Experts of a small language model.
Training: a variant of Muon for the experts, 545M tokens, 4161 steps.
Below are experts of layer 2 (counted from 0) of a mixture-of-experts language model. Rows are named router (the router's row for the expert), gate (a neuron's input weights, with its number), up (a neuron's input weights, with its number) and show model dimensions 0-191. Each number is 500 + 50 x the weight over its row's rms, rounded and kept within 0 to 999. Numbers have three digits each.
After each expert's rows: "comes after" lists some tokens at least twice as common just before its tokens as in all text. This comes from a sample of Wikipedia text that the model never trained on. Tokens count by the router's weight.

# expert 63
router:520561579549454530561425473553540457529533574453466444447449581507418447499516546561482535431554449542543560549441435430542454497514437419459494500496486539552452551439544572476588453527469566435493567568486545459510473507449448531443442442457610519528433483559557455474436447435440573567500553466567560423520527438544503444508447473458550481553481534565453522442568533458531510458525501485566554540576567444420570581501529480532471542544461556573455421515448429449513441535487578585559440426426569577426518448521517452537448469510455475429434457473567431492459528465466471497
gate0:514428479589496564532595527529499512477489504445466604485553512499514519407557412498546505555499461460512422337539465471453497449577500631454512420456577518515490538526515521440558544512472452577462546437452529518422505535526522449556511467544515594470575531483495615530506458533506538462476501462477541538464504618516370531513593534503517503500543511372508403459518499446522458488497538478430492507515555479580533473596527506379533483520481514490508457615516512442427493565492467418468466569612515548472501475514395490475567587467488488463530489546574493433532447462521484513
up0:523514506520461509629541573432529499535476349439494541468590536415517429501521544589528549535532396538491444509516370497467534498497540567559423493470441513469513466549503524519486553517481497467417491638504425546468479598544548602518576502504424453467576439518509462467497433525476548522517509542415457474468481519438521428556557491528570409479372427481460521392388527510469424540567427487496534485495472455486500465486462575497527473490524529460461494506549535474466545554415479415430461478627478433574442529433434471517515517482487511461462553532487474494496450493517484553
gate1:541509430476535506446503393491444399550476530429558486549522456519624432449559517471491542499550510559436466474488540509520501495554552481466527464512474475489603453487442498471499503438525478457493411400415457419470509462473556444493508545530549544441467476381528473444538549542525472435592411579456534537484439454587423474493487377538549532462517537476532523582483504583504419460559475417470479424498479441511531514544500401497555525533449493483501474533514520487535510465490499550450487379560506427581420545485582552428412489633483496477425514400486535597516491493530497580
up1:452565531477514405544461517468493502536534485458542497486451502554557524537510415507454566444558501527550591462458575509592426510496492497440545538443476436439563498469466444495497385484444483528518490445557514568542513493462502501550460479505580520479457512508504541566475540489385500525449562448587396472494492555540539463544468520509513554592568441459442444476557465477476496649438523582482565483508583418458433491489424592431502450529603471483516518517579377499508584504562505545519438444482456498497508454527392468499525447561491592419502407596492444521519493503553628517
gate2:506546454452525463503580478440463600469480563456479525539499490540485534433479523504489439442461462498491520537475521431547520492462497543482533484525565576473564461469524558558494430504434445506532486484431436476533469546538504507546547509579512520416437459525437433503486446619585396532491420480514535496482397569466558474509637424383557528561490566520500415511590428513486502496445517514506406443483429490569497435557464516532492433409501430442454485450512465516447547453560455449435452415461458410589501469569406520510553413422486484558492499553417525541471604482536494406
up2:574430596497514551550447545628477477442561468503487469501602487513463474495488575593580485554488481482545511420522474506545555515552405519552514429511588451552555460561472507498491502465533514508403496466433475559514564560527449508535467474385533592547518496417509494494427539553443541442467467477382487522509478526492496458505436464475554539496579379471462507419522464413561470515480514571491481502361495450489559559518533442387522402612578499466513584558516475420494470523511495424500421491518520537531439553485488511545455591505495586446561548478521562525583510504528457507
gate3:602508466463534457448549495411518504562485460535525563568425573567619480573548573509614520480572480578619541519509497608519484529489483551539512511461529534453479480507422497595465431542441530581447513513468509521421520342516452503482519409433541605465526474523439519507494573527570555478521498484567439536457504433491528443511503515496523550487459397559497563454532527480480527558545472456427495579520555411551460532516533547547540481569485462540495459569510446490599466467481460361554519534489482517559480445523476483571465531571502480555495518432407475522490478537590574533
up3:531433496498406532527538556518492555478551477498478465521539440523442458406545565464544481491529386478485391466479509503437452502488510493519602537475517464522470447449648605530483401486477479464486555507458425518517504506501583480521449519542522468447382552514561502524475447362427471432422539544536572495557556553454529594514553434486506474527449578450495567575434489480489471548551551514437455355543471477486535465467516432602561570532491513543471485444533476598472427580570477439498459554536502474506463419525379461530521497432504481543469502544522508514440462426484476546
gate4:495515558493549456460507500396585503465461563524481555431565507464536512474513556473454471540547527441478529434593506488533553503469440507518480507423421553404468587666466502505481447468471497476442456464422544571500540516631469527585479545475459608522470456472570406471519580510400524491477531511498441488426467523622502556471501525481427452440427514469612558532458392501523469485471506472480476496524486524483515500618571470419579566573465427489464516569535464514491628473469440504520461516493449532475435467579461528513479493536505515541555534549470437501524566449424437442
up4:565571551496480478502447513473444478539549527500546456538437533516515448494445458432456502490483467548460450478565487444514520505494530524567486547574565485544495542397439463557477425491416711417544465474478483481489611526460514459478512477521539516519551448490422483529488556592434486485415512466484460612522532457491584523428461486407486477491498431471446538462508382560408527463468506560478474461550487344595483531529634569466482558499513564542547550443462450493586446496482491472475491524467531440571524492582498496466443403482488541463512508489585458458534510601529527491
comes after: " the", " a", " The", "'s", " his", "The"

# expert 50
router:522568551554527586598439488533502424499537554454428438520504513508455395526528541554409526404533457520469504569473454448531509453504454495468468508517534554556439553467518542449556555552410551426531564543463498440420440454405477579480473501475540529512432525569530438504482534444402530580511526523575513531528589448587528444588478485482519424545441485543505496488513544522535454483515416464539564554550495464476583572464518456493461532596448561535482479428451407438528479499562591551506422475508565527467553447451507442531450464460445455438436456547565408425478508437402425474
gate0:524517411457536543482522541561475481451562485502514539527610464438494496471443495441476511526467440468434505456455602471497516496539476488443522395484339409429482482506494535432471482525454425482492514486414437558449500567450569415454455481522511487462553501504483484540591648539376511512517485475496526565486548462522503495548525540506475514497519524417448454455407442523562561547486451515404494432504509510518485466449547494517414477468459539478556592516472429581486627522525495543433509514492407537513378519635456535482569547483530466410427508500574446485541497547540422464
up0:503475434599448615446484564497494425454583544417526503502478477445531551492516548448379445489602529543465462514522407495495503514426516385501532533458445447450577386507638394487438421444455382505555530537482539497448471466462444550430464544488517495580477452466540592480534547550415565482541509576540532470544540491452415514441571477526494461514504536474543459512455516433455502543461557505510510551534462457495504479573464432491566539409499502484515526527544491463523447458538506539567483504466407491538459567385529471484444468513555599466498543593489530432503425486432524502
gate1:460571427469620527519469507551502481458537514429471507471522443486570524497567560520417498542459545475406454660588466436504540520470502444507562452598467478496469511458491407538513505469431491530525443514513552521514469508475529550524401513486554489512434517469566421495568453509513506513560450454495475566496486500424512468455424502464481468572551600425504451553591499442479550611535504528391471480463492523516467540472469464452516390536600523521438567464564521465598495538506438424557557539519501480434533459440492547560617509588502539518448468494356448393515515480476542532
up1:494565452505539498533442424402649440545436553472512574397502503530528440529493507438452543442501479452482443444527519541505488556568514576531533508482499514502493544514437422521463419514496648485543412413418461558549481531544450447470484553499599535448521527496515590551526578540580445508460520530462528484414469501502517542533434585488496485464443598486485545581528552463451499489504500455517560455486584468450477591524469526536473528544398501417561420515563511483486470501428667502542484539463485532513504526526535506500437468549438505532614508481418528597507550573524442518
gate2:546492581488566570501574477501491448560506434440496623521466541519554663527516446538424470479570396518569530557469546557459524462502563527485416520486482446495620548498481445492488543423451503424486476497657471458552481478472540482447464486544551443469404494497484558523468515549464478524439607542613498557537489430512488561450513487540499526451443527454534425516457530485431541530442395467498479547514470476601518456460507553568495514495550524464552496487518460540492482399544479482516501524610472597508526601530498545547416474485499565589435435514575444444510534568474496499
up2:455500531456540534538436431477441493431469489499448548538503498510531452463469552584502500532445470548487517492484557481526486504497480414419438531487493362477461520477481537462487523456564473499477564491531369515499522483520453467528472565526467480530512610483517584492403387527383522480498546598537473538479472477670581486486474568532507509538545508551496525581501470534463503529533503518494535496440475475504569534430552538503427559416411538482499494595555547532469444554417492596500534506392471457491504531498513517399519564480502560498420496529388497509510571680444443596
gate3:496436412461505531507545515562460514544501501515514408476583470369485476434555487521510534510505500555469484431538480524489521442519362565504482516391452537526500539474485477489580526497401508464504537539472468532483551477559464581490479625518523425569488466512536446552575502508435460465495539551540508568521470390412419438515525446620482478420492468491481489551624527455561483411516562560536461485538524570514450457528438489571441463546598576486568508491512444534499542534555502499445532530532544489532482367534559559526602446534517491501532509485488503480505594666483551457
up3:504485437501474508555455474502544489430512527528476519563490511454546451531473452628486497495412457488483467423482559509490448439539532471424477572441400453530525553530545454506384420499441501560472404637453588455535525496528501512508495509495403471556569428450498408536522424513492421561539468441535486477566536443484512472547454604479518586554547452449499536401497430552598541469655549592505400540496546525610429546477599531448430474505512407478453554624559499475456516487506509446492549550493545483503501509466484468524506522437563499530469546530478476480473458512502517526
gate4:408445548527519411509485522536533517420515587515379435566519537516496497572483530507563484458426621491475458479546461524491477501474550460516493571579480507488514565559611542603448511452487491558470437434517423427527474395526547493470484528552505527550547454425583486512519514470476426500550443495633570525446514490453459537548549482503430595441513551562519415491538495431464477537508555470528543569522446586435525454422446533467519522515540515520483532510494507462553482471540552590492471534570502492509441417546505549498541505524568476540661549503435500613517500496396534606
up4:533465454542395393545486515558431477491518502455499500429424480546499442458605513552510577479505480500516575395477480516536341540512525488515486392454376431487502513429464494419412450485526536480519532435540501571519494493512477416528511460383541546491506502513517583529598458463551551540582542508399510508570445504465468484492545429465550507537524567458513475652450470553478517517542514463478480438481519495592452532592425555457530475507508452433524485477463450409523481475487496582436576525480469506626558501432529520531444547469546481454434512488619473518476548498494473484
comes after: " ", "–", ".", " (", " −", " +"

# expert 87
router:541511489576460578541414584578487537522503571493423442452441601473439527590617525436472497526469449404473554490523537435525509612494444416492577412480531586543578574522454487573491575487517486544518458539462499473537497496502491563447530488455538562414464454590439508550499471519526544543525510527453447464486522550528435514427499564522464515422507424469548486432508455573573499537580462495421426536562478512461447490454503514444505535552474458576520414425534424423571481381427508464501499484443491441470478577565487453575442503544428476501464499473562391525566511495519465542
gate0:505485521482489465488457608476530500596442462538508498550473432473515540465582401505464440528544579545542494402508576512520587529496458480512540573409508528500531577599544543489427474482478516551442458465535519554487529452501583472579482369508558436476474423589477510534427515508458448590510532504487457455475450544477459497482640480528526562489519512457541491465525569566509555391491386530489518566481504500561446417557500543519522422512571614496528559389594601545476562519466508473488447475602461491507497511478550500583556587534544485479513502495501437430510507526454558403
up0:515468477517391462485543520481497427445467547450609469482531470529541439464443624530541565493489492575475527557418483435502452381455528519410457412578487485511597421484512554559568514458466461588536508545472510511516549570460474527501478605539459550596495506465581477500559508552532530558406479491529579485598560429490569511540405467480527421468506549480481509556400474403476487549456549460558481413524508429452567511391502528465415446488450378464507461585404430513456450457507466488530547467481545503527500504509482537448487489532561440513449486552537480590474517487531477533
gate1:487379489495523500487510513434481588438465455459512460448484524636496501469492464540473524507430515490465555494473456474470448528451486518615573485469515504477444489491468528530489473484469550580489544455404603478570440416461483579516473483429516460346523527503487430583513540521475499381536495462579503465518536601526572616430597469471442566518544510588582515523520474569550483535545493511512430476499502476529413578557495625582462602502514531485472523438476509545528493537447504511486587564531465457537566452487409484503469542496483560521447632471514445556572527525529498563
up1:510450507535572456444459564412494458540432512450420512522441425495513521568567511572508597401506479509486539480525359431487519458486507474420573477483441443461543551487525563545514530438471557404552452476553573450598480410535511509530427494495481502520512536506490502542506499491474481456427533509613420562527482524452513456545547490552575597521481529563558462599596447549598394405496497617484431419534497469552591520482549515579551548569555511463463476501518475545609487472553484480486588486506578497494544506511534544439536584495524510433530595488567526510506475469490478538
gate2:433450435475514362496545496536502513428532557554517472509479482508382614482481413460479496440569456387468476578506476441473544524476456512508522467540556524487467522552562551654534444536519396629453473511594517584526496444447520628626513528490548464495478383486603490475500521535627437445494497566480481536445435534482503574562455465458549508415527495441417515510523543496512607495498591502503526553553510491535508519533543511515453451513578512456492483456507468532510475517522553456521491445465524496523590473534447504516456452473548459522557541451450465528401552516477547476
up2:479446464483511473513507541535546499406556577485548438518424503503587514557481482430480487434580493460525538558472490480498518413510532528442506531496495644473544540469476553565504552503432422584484534511452437485529446529504478561514525503538504491483534538577524499391491583462514473488524530565447559482393454532554473470502517539443522505471455347466526429408596433496501516432528549586403501572548518469498437423434563439498532581458526364456564504469487470542569499607597571565470447518457511432483450518598566564438467466548472476521531461554432480435502511475527469554
gate3:519429453393460565539510529594504578493569418533478489567502473542404460557517511522585522551399515444537510457576449487555520525460636467431493520521520487496445554569586482503510503643471448597537396446414414511526526536394542492493484503587479562470466464539424447529470474600484513529465454476415502525546517445487406506480560517474521456470522514500566452483483536489433488540605538462508392476506460550563507462562529487506509515545499451589474519443422523534537454572514430622530580567511513552546503523547518501466464495390520548565446486521522510519483520481437550527
up3:518373514446434446502489450455553434488456527480453499479489575393521500530544478503501479566445438502492479488501521441511410504532577423553587543531473455443380493606531492428449502534557419568456407443437583434501447463435542517540380459505479465482477374601477459519439470520440537554472500535506450471436513529436476522398499516568369459482527450488559573434430403469466514512542482435535487574434479478487544503500549512468527420564503514433485473518502487512475593535548459558565525559558517532567413523510515523567491539461536507500475543460477525483458556408433483565
gate4:558447429526505527505486503496522533553612521489476482545441530508588481540459501503516481537495501506492479486592550455542493564536538567496468581536539400413526516558561448556535511614495404534575507456512467517438517488430511488495547459533490466540490502490469497519526580530565506495516510473578532505547541500478494618518521464416556631490498509476543439387513474424504514457589525583412473622517407410538408496471445491588622527540519534573587563414390500489480559475445478442542508552616386512423521462500460472442508540501528505490529444451450543473497506491470465416
up4:551469515537537529526485472582559553576650532532486526568434411492528474564525491507512421456544538435504556564585568448559448461549398551524571499471438482520492480479507554570515519560537544505487502536553550510475476462421473421560515469485628430532475506590452508561552555524494514492528524517531483554518573545483504514509587494504515608511464602550484407476540471532495498455524429533463505642557397450567474398470390547475560464475500484613514609448436501472465514445483507389496464483585522461469526519508472489483530496572531561453519511429534524467510472438486522404
comes after: " |", ";", "0", ":", " September", " November"

# expert 13
router:518602511413469507496413513551536457468520474504535457608531450514522518479473555545521522565516437563541480543474488568574478485429441530534556518575521603463487443598497509522463567510568481509514527543551529558530506472507381516464482454446506580516454466601518465501468548450429507517485560438570482569542584433415535505534430487548563444545484486554593557439529584438545553539396474423553445543488548482515542581467504454510566522473381528508377527497484461476469427482542601502530427502537529509433487457452539513458438524404528459561440499606529501442490454463404473564
gate1:540510503407522501588382534469491491528442488503544400561514472526487548547551393441454411490588472568507434489505511453543565406489540511583483499502506517451541510484561458522410554509522572466507516530480500428555507488505484557475460543527605445561522597605484520491386513511518460517474487556536583544515506520526522526499537478529529554481546512522499597440451545549582545458490518509459539529497498544528439530501575613477485404535483547501552510461457522491453557530514505431466529551564509531435426577468563554446446542423486596549539529521458504495400387538443462314
up1:498539519557365487393478480388498414545507538452477491442525551498549493573494537534600494498433396437417483585486496546568539527552460490485530384474454509490517577537497502521527598493500454487430426517467454497497573551431485593512596548512497491436544657567544483479486528462510580559488512558424476571494478593565597541534543475415456444479569495370486462457479540463503491472545432462386503561574506564554498560500428432489448492527499510561498545484499521470485549503466462548585450520541519461500445474497509492505457568497457397528532514506534574514477461475444503545
gate2:470437496463517581444569542445502513543565431571444509462492498450497479401496422508573528597466407506580496431496558478436528512507547520493533651529459476408501474453476624546488540558509533415474522534502602481520434505566505422467493514578502436411565494518458506485552486576420443472476499548489543449649510478540458446461513580597384510584496469473445450444483513487547486544363457411406472472517527477500488569571523428492450500422509487496525463517467496512483566473504502501468584489537503546585497496507489551545459448506574477523567565487449545545429542472534503497
up2:477599594447549409413417453543515576467534542455492547549544522468519554602496543493484584489485574419410503564539453567547445505472543497551441355490496503491472539539464356414433548512516492540564393514469497522543495414529468481524490452386487521464457553480520525446484475470578547474559445517463484490481451460519630571572483412458502513461530574521631514500510460537497467507520533562576434515408497563500488480439446508457431488536549495501431508399437457476490417460529513441573410428529486490594511500494510493537470538505494483526483497472441459478577463483484522512
gate3:395511505473510495482529515521530520408565533546456508535518467649516464544512554474464432505536519489451490554487553495459502546416555496472489540461525478404486416560510535556516516469524442580493468492501466501514528519524522494539503405547428555484582398489556546555499509477555455523563543435589388578371542488445446490546483521521588523482582495505561520466478484571501508538470627599544505544513441557501423537409438468479509470442466492387456559542427602494528543525496581627493520562434457554515623508481590438573499483494529436497536503516494432487552475504480525572
up3:462523588434528459503469508475575491472619494522529528522485488600412480466534560505494472510589570446468437500510576494423519526418545545405475516486472516474520472524544547498513523521478503575488529446526509478499486537540400493533509389504431530406554416429486530545524503423501376556470542521587404531491534484387454534522549520618563499421588525497520567471584539500496598570445593530540494512535463616484429545442469443536515484468500541432459551531426575530444521508476552564488542590464543521557575547451549492614475533489537494550523578456519436504455479445472510525
gate4:551469515417480580558562548468579489484511455539543602531537492461531541483523411464541500585486514468492502443489440470527444462420503519539476542571473530417441507590475528460574429462495465504462396609486552554519456475416432514598521541497452542528561450443577527424458604451408466515511534453468445494538525539469438528519474437518398460557451442480520515443469540484568494637472426429484480575406524513551512499465597469512517458455526461532494517553523538474492492420399473455465455514444504414498498517444523586463535448496544422576463579550542432476534485558539515615
up4:515444446488392514556481429460381524582575457441435464532490524548481512529483572520503560401380452489496482539618556461512491405574472500540523459485410501568503408439519483539482611519487455465553477488539438465432510568492600572461522504573481526515497528484474435444431532500527498506489604461545543544474536583494534490532518448540535497496613512436479561545497545476491480510578549533547445450542505565488473502558440526485509497536458529514482446493410362533494534481592479492541528523619454576470519558471467403489455496458445584414564510486481584411481465517519450557
gate5:487472466476406481476533475498496446457434430417485625633501510503526400598508541459559464509496566541535571526550493543502472500457527550516602400552529463511485500525399521494520493490490440561429478503554538605437515540442474560491530537519508518484594482367478466475477504522465529504464481437483531610576564467505512502464527410434596481461482474502449452506501469334486593484509502458577432516504469530518522546409496508570602501484506494491445513564412509432538437491495493521473514449523593449539455424532509534463450460532541463522588551506397506522530404558496490577
up5:539530490389498591524496478583505425462562429448521463547552531622450433582569449497597491524496524495486500532525490588409558424552496538569591524494482497544486477532495528483569533495453547534471579558493557514550438460489503513483532486512606556567539537501485521460519552460512500503567526582439526571511425479517500560502561460566550493453491534557417564490465525505508494481421477477427576647562482561433495461485481587463598568531552463482558486534491408611483585483580515533491504562415464534409527425542491506492445433543541440478543588465480488470447484546420556473
comes after: " ", "201", "200", "–", "202", "199"

# expert 55
router:526544547594453527578430410553551477550511588440437423449446548563425486492572571539438539461547433509565552574424431443546464471524447432437436463496467554566478534479501530503552490547461532441514532541545562439452481533435425504451483413462550511547432456585529444466428442472449556549532560458593549470538550466550497451576409457442513473559453545504482530438470561471552524434500501477533527529580534506423552578423558434554456540560556539525460429474455480432504458490499558572571446432480576533445488481508563441586480434495413491449470473488556487457471525438474455489
gate0:513447551489427616528615533561411420503445411544563370525551509475508510556527389413530704480489566530531525524465501519556500435558492442574493486540501456417552539554534424482477501483484610472555525474493461537448502583559565497497442620487480548554545476502459531505519496411544450454489488502457550495521522447451463538438457518537464495591497474466497438443500517556573563462548539508427536430548470453542499484428597484586420442547499523518506469509582489459441511441535457522473450527512462488446510485480484566509487457445453434526455483457478582545499405510476521500
up0:489456459474450517548526498510520436467511376423506421578556465541534452565501515537531493513470473501504544497524525426531542523465608497523447492574442504579424397594521606540462473577466470423468512530480519512462509477523565576469478542554575486450443576571498447571428584487443578527530400537487533519421473463530465498344526547566516586485552510465459512487497579502448552555464509576528516496472570511436511466412517530418426469399588540517476451553460484509464544473489588465512537502596453422444541551465440564449470401564479537464497503585442489462509546470455516498
gate1:513586519410548396540470506502523513420499473565528495487476521481526535437551520477446496520492458541603546574528533554442501445520455606559495460462512469478479517532512489509493463433412530462473549497467527554450558509463431498479472536583527556599480486513507456498457499531558489384585517562504472496446461500467553515491538495608444561444475409474502470486470557585494422560430534562474459471491424598536566505464506457603430586514448487426427387534467517477493524406504519535527570516408560442503482526506496625522629485543504622492525482551380563464492431466470511567
up1:452412454551516586530546505416506518516474534536453481481442570489420484628492534471454544589538458365486526450506510491536528574496535465500587465467520491580646505439444495565553545580539563478457503406528506443464504485562430469456514540412531453429575504453439511532467530528475465525420522544565445500457462538609470581524469526539495456494512558464524450466515441412477513466507520475495419500475514439473460524563524535524566413436549514548501548487565448561446575440425464469572533453528462522452541513461540509450476458481623480466548490455532476416517558566573396406
gate2:574450452532495475572472475545540485457477513498488512493474486469455555496582512432526403553348533577525461499543539524517452485461532503584572474431545527485585555587523496555491490462479550439459477564515512604512525532500504514471522431486636601504415494430624528519480445499608499507553460541547544633503478540469461563462528518497583505487563527478480422461524456471529549387470485477511496475506512515461597404485538476533583467467523451347546559590486557523501533590509474433503588556465513525537521522527509524482480532518482471428483454533408467481536418599529477448
up2:525458356539451397488473554484497480552580589476424569590540461547486482507463573501479588472477515525514556520513498509513564446533503497529466455602511531517550545434494436516393545477530390485517494557479541487452399480528493536504525445465555573530467490386455555521495548486513572486566502558447586467469594476429579473508550488472511504391502427511474445490407450523522488466501531437534446481515470495475492553435574427547544577506530542490450543423537544483496378532400465540483493593465492496492551434420584513439492506536459619450560588524535538433524409521492508502
gate3:480483433525510520490452464535531543566481476403522494544442460581424485515536448417512520566480510488483583527556485504479553631489535460427607531414591472489480502628484504511460516532494516461449528482427558540443527597458510479588477552515544503459539479580385569550565477479483473535485542584526476505538467428556532522432474486417442531485488462538519437550572477492413512484488582468395460473504486448560398529471530526545439510412567467387477567421417465438454501490467497554563528514421455451515546443416493414493535512539484433540536625471414496561510468524482529493
up3:546436494523465447513515523552553528439460542557424508546457516506515504507448494563529482522479532513460453549475403505507518465535502459477483527485601556424533495528559441557525497562482561539523522477515623529419449516549458483459519566452545540510483478535505448569565514428548469497466555436482513505383461494448484512564539460416616564610496462433430548453584453445506596427549508542576529494512602616526442539433406484476554423506511467525361543465452558448462526502542503512546512459563502549558514478498561445463611474501538516458579624524463517468398559403523509505
gate4:498464554482582511481505537524511431464445451484527489528533477507484400474482386592502452612583496532389496424477464557517515536546445495427508503427459560518462561464463550512528419447409540606507557519433481558572443559490593500528484541476498464431520435489596543515476571507447405410532347559570525450449594570551441442564472488537469494586471457492541543520393481509484550514524486533457446470527398504546530467535506466473509578475516444500504589550471424535489474392500469406515494535503521487466515531490486550499462528497531457554505459511589589553507439549457540563
up4:520443491466463572526584494548498498416555487469531471499498535551529526437556470520507549552490498579535470468567488537517509486558498501555432397416428489656487420573547438493502533586510456446519525539550539521461558397580499424487532489527570476423436529461446564611530404506453478480489517525479497509483509543505390475522416486564497512523494529499550481567510553569415470508498553495350490431479594467479485541502522437468470550458549528474563521613464377517481460459549543389487500462466441512478552544539478526470403474457571552479439551455519462537589562458540470426
comes after: " ", "–", ":", "″E", "l", "il"

# expert 17
router:491438443530485519532501551530503542512489585514440441458494555445483535559564495451528440557471529393442554437528522436449473581508481441509549402477486504473614582495477527571524590433521420565482467495440470495516546539534513549490539541496479524447460436568453515574484487572494493522455435579439464500462447537484470573450544544566443494450563393441570510503446385576544505555573463467445434532471448519479432511446530574411517498502476414501532453421575528505585484442383500406480511540413459440495438591584438522485465509592442454518498501525503437571529502517515542588
gate5:414550484504560535518451435549617542555531448466402494567496620479488500582543493468620411423419542547496540429465562463534523514552504528470505568472483483517505439541528618565491435541452491630492472491521515415538488467582453471580569503519550476523510432503445560543501457478519445474424564507516530465596497551393509471507537568500485522535523514478559393532588503553408499457515508475527499495592487480581534470467439480419493569503502601536513521443462568502521547511546474520491513491502456536516515430472528501496420516457467532537525467424511435580390473397393536531
up5:479463470419317439433511605546457528494517463522551460478492409446523525477464475491512471490478526569487475410475461466500533498422529510459450432538474575529416528526583447478546565513569514382435441525513458508542515476488475501463443440511489554538498513446505519551526412472417550554525473537525483509464464466524491469614506495463501477533501517457435469567519644479479523564468530569404520534529561555476508526550536527548382434431576496514525513512541484532596547433549568561612492476442547476440501524491502531534502516550604596534519550627459565449554513434560449462
gate6:523453448431495589446576428436466534548501511478479481526457604487491527557477510551568517491458584569482423500540608506534506516441482493521463498504506485472585583468546437555491427523500412561506492527530468541474536466507599466510455477541503581515392592510525558444436443441499463466464419517396478458518542522561542560577538525550552457372452477477466499375529555525453466455529540495532525491551478437586468513562506504554417550439488530519585466533504497538472582440443448498441482515509504511474521454446567458535455635510640540448516476413558423521444494438457472572
up6:573519527588506542571596452460428508482500476518433522470478547431544500486529520494445552589470525542455515557480501458530468522405545504482461421552474499452489437435563487561471543423533472501471568548562491545501397523512540452565531485445494466585491429482509455455509425395418476524510465541507509502648514513535354485551444484505533501512468513544515544522387519585512438486421502431514539562545441440405446460455417529439478488439487492567506498460503520486466419451473488480449490386443468557457412440501560563473460567557616452485559549518554529541453446458423578449
gate7:558432504504502451533550567512565563453573591495516471471515505540501556455478401457531530431502475533422563460502532556481532494504660530575540550532493443435400623553512459480490441473531457524553440605542446532483427423509456509480562522572593513508520478544488451417430491531555465533490439435526451624429456576521518496500568490469482527431474604588523494418467520502401474454555595500492544464531412472515465460481507542514512387481550457446529543477435509444500414403375468498497586492465519531500426490516505528451512433523546561479518468531438543526527533479513490499
up7:499577520530498466550489531481429507571516444515537511548543429426499431497539500530436473520564520463521529559504388528497529575552440555556541475553600480557502404461497600560501498541420523555496553422388543531620559510534579562546508582407439501427511559497449442567596561459456470477514530571493562441461488449414501546459412497509498511507436453501391563542590460447472512528493384409519484571522564534500483485536448480600390544565459573586529486477498474542484572550565483479465493543530429464466502538462470530498525507554447527550482495483490473495462532426487583524
gate8:571530583451490427541480430584457551468482533574468443508575457596525501424547532482550537514452555508525465507528503477474387534464571514485521518467525456459432543498488520496484537470513454449486564598410479529565592529574601484543518502442497506439471377541581450556479485449454437419444437525586487413519524518600493548544393373476454472568478414540543548437474470480615437439479540482436529512429546517548518543494467548550457542483474469570479503485477513561536452467533450573501442500509527576560520472490442604393478480479527493567484619516503492523469466577504503514
up8:585522483457451404442577428610438493413492530568526480524537539569500495498493557454540503526400541460509543538540548442587491517370596495515546504557529479446430577503533505463422504491555447473559472514526475517536419497519583432471480406482505538459500486491479472490538571474504458490466521475561525481590564482503531523508465457478492489527494488420490464447510415515547480509473472549496516537507477499503542576395508606617575561488446489612565435476411441525487484548546537623467482498499524513506568430523542606415478419512580573581460581510552450461518393511445496549
gate9:538549485433462526463554596464447478519467455489527504623516500458599592488453567541512529487524530488477487507523460447549504429507464465599442425513487519526580540509537479445455533454506507411518441511486517450474474498554495530477541493549484457446409441417507489546478486481558523476424505509547596482612462511435435567563482435517436570577489496531549511477581496523478499467480455569444507558556460490507448486519577595548555469472485487525548489428490475451469543411540439523426513370494429529508498560555428550503364478625489538492528485478409454529557381389404547439
up9:479507577543426440537581466500463490425445445494458488423423475454435477465545480508436472541523457512441571546446523488428480522466539569445452507572509600454562494482373578514441418541491545507545622617469512501516541514439494353522426464531497428493573525496425538502508526505433474496544555436436476569408574557620516450462476536535482464520473442439442474557442581556473454503459495518560498469528556418456523536553464423476421498597535544527481483560500488497534532456449500484578531516445418435543448524460530463461568446464535458495481465495535527596500561529573439517
comes after: " |", "|", " ", ":", " in", ";"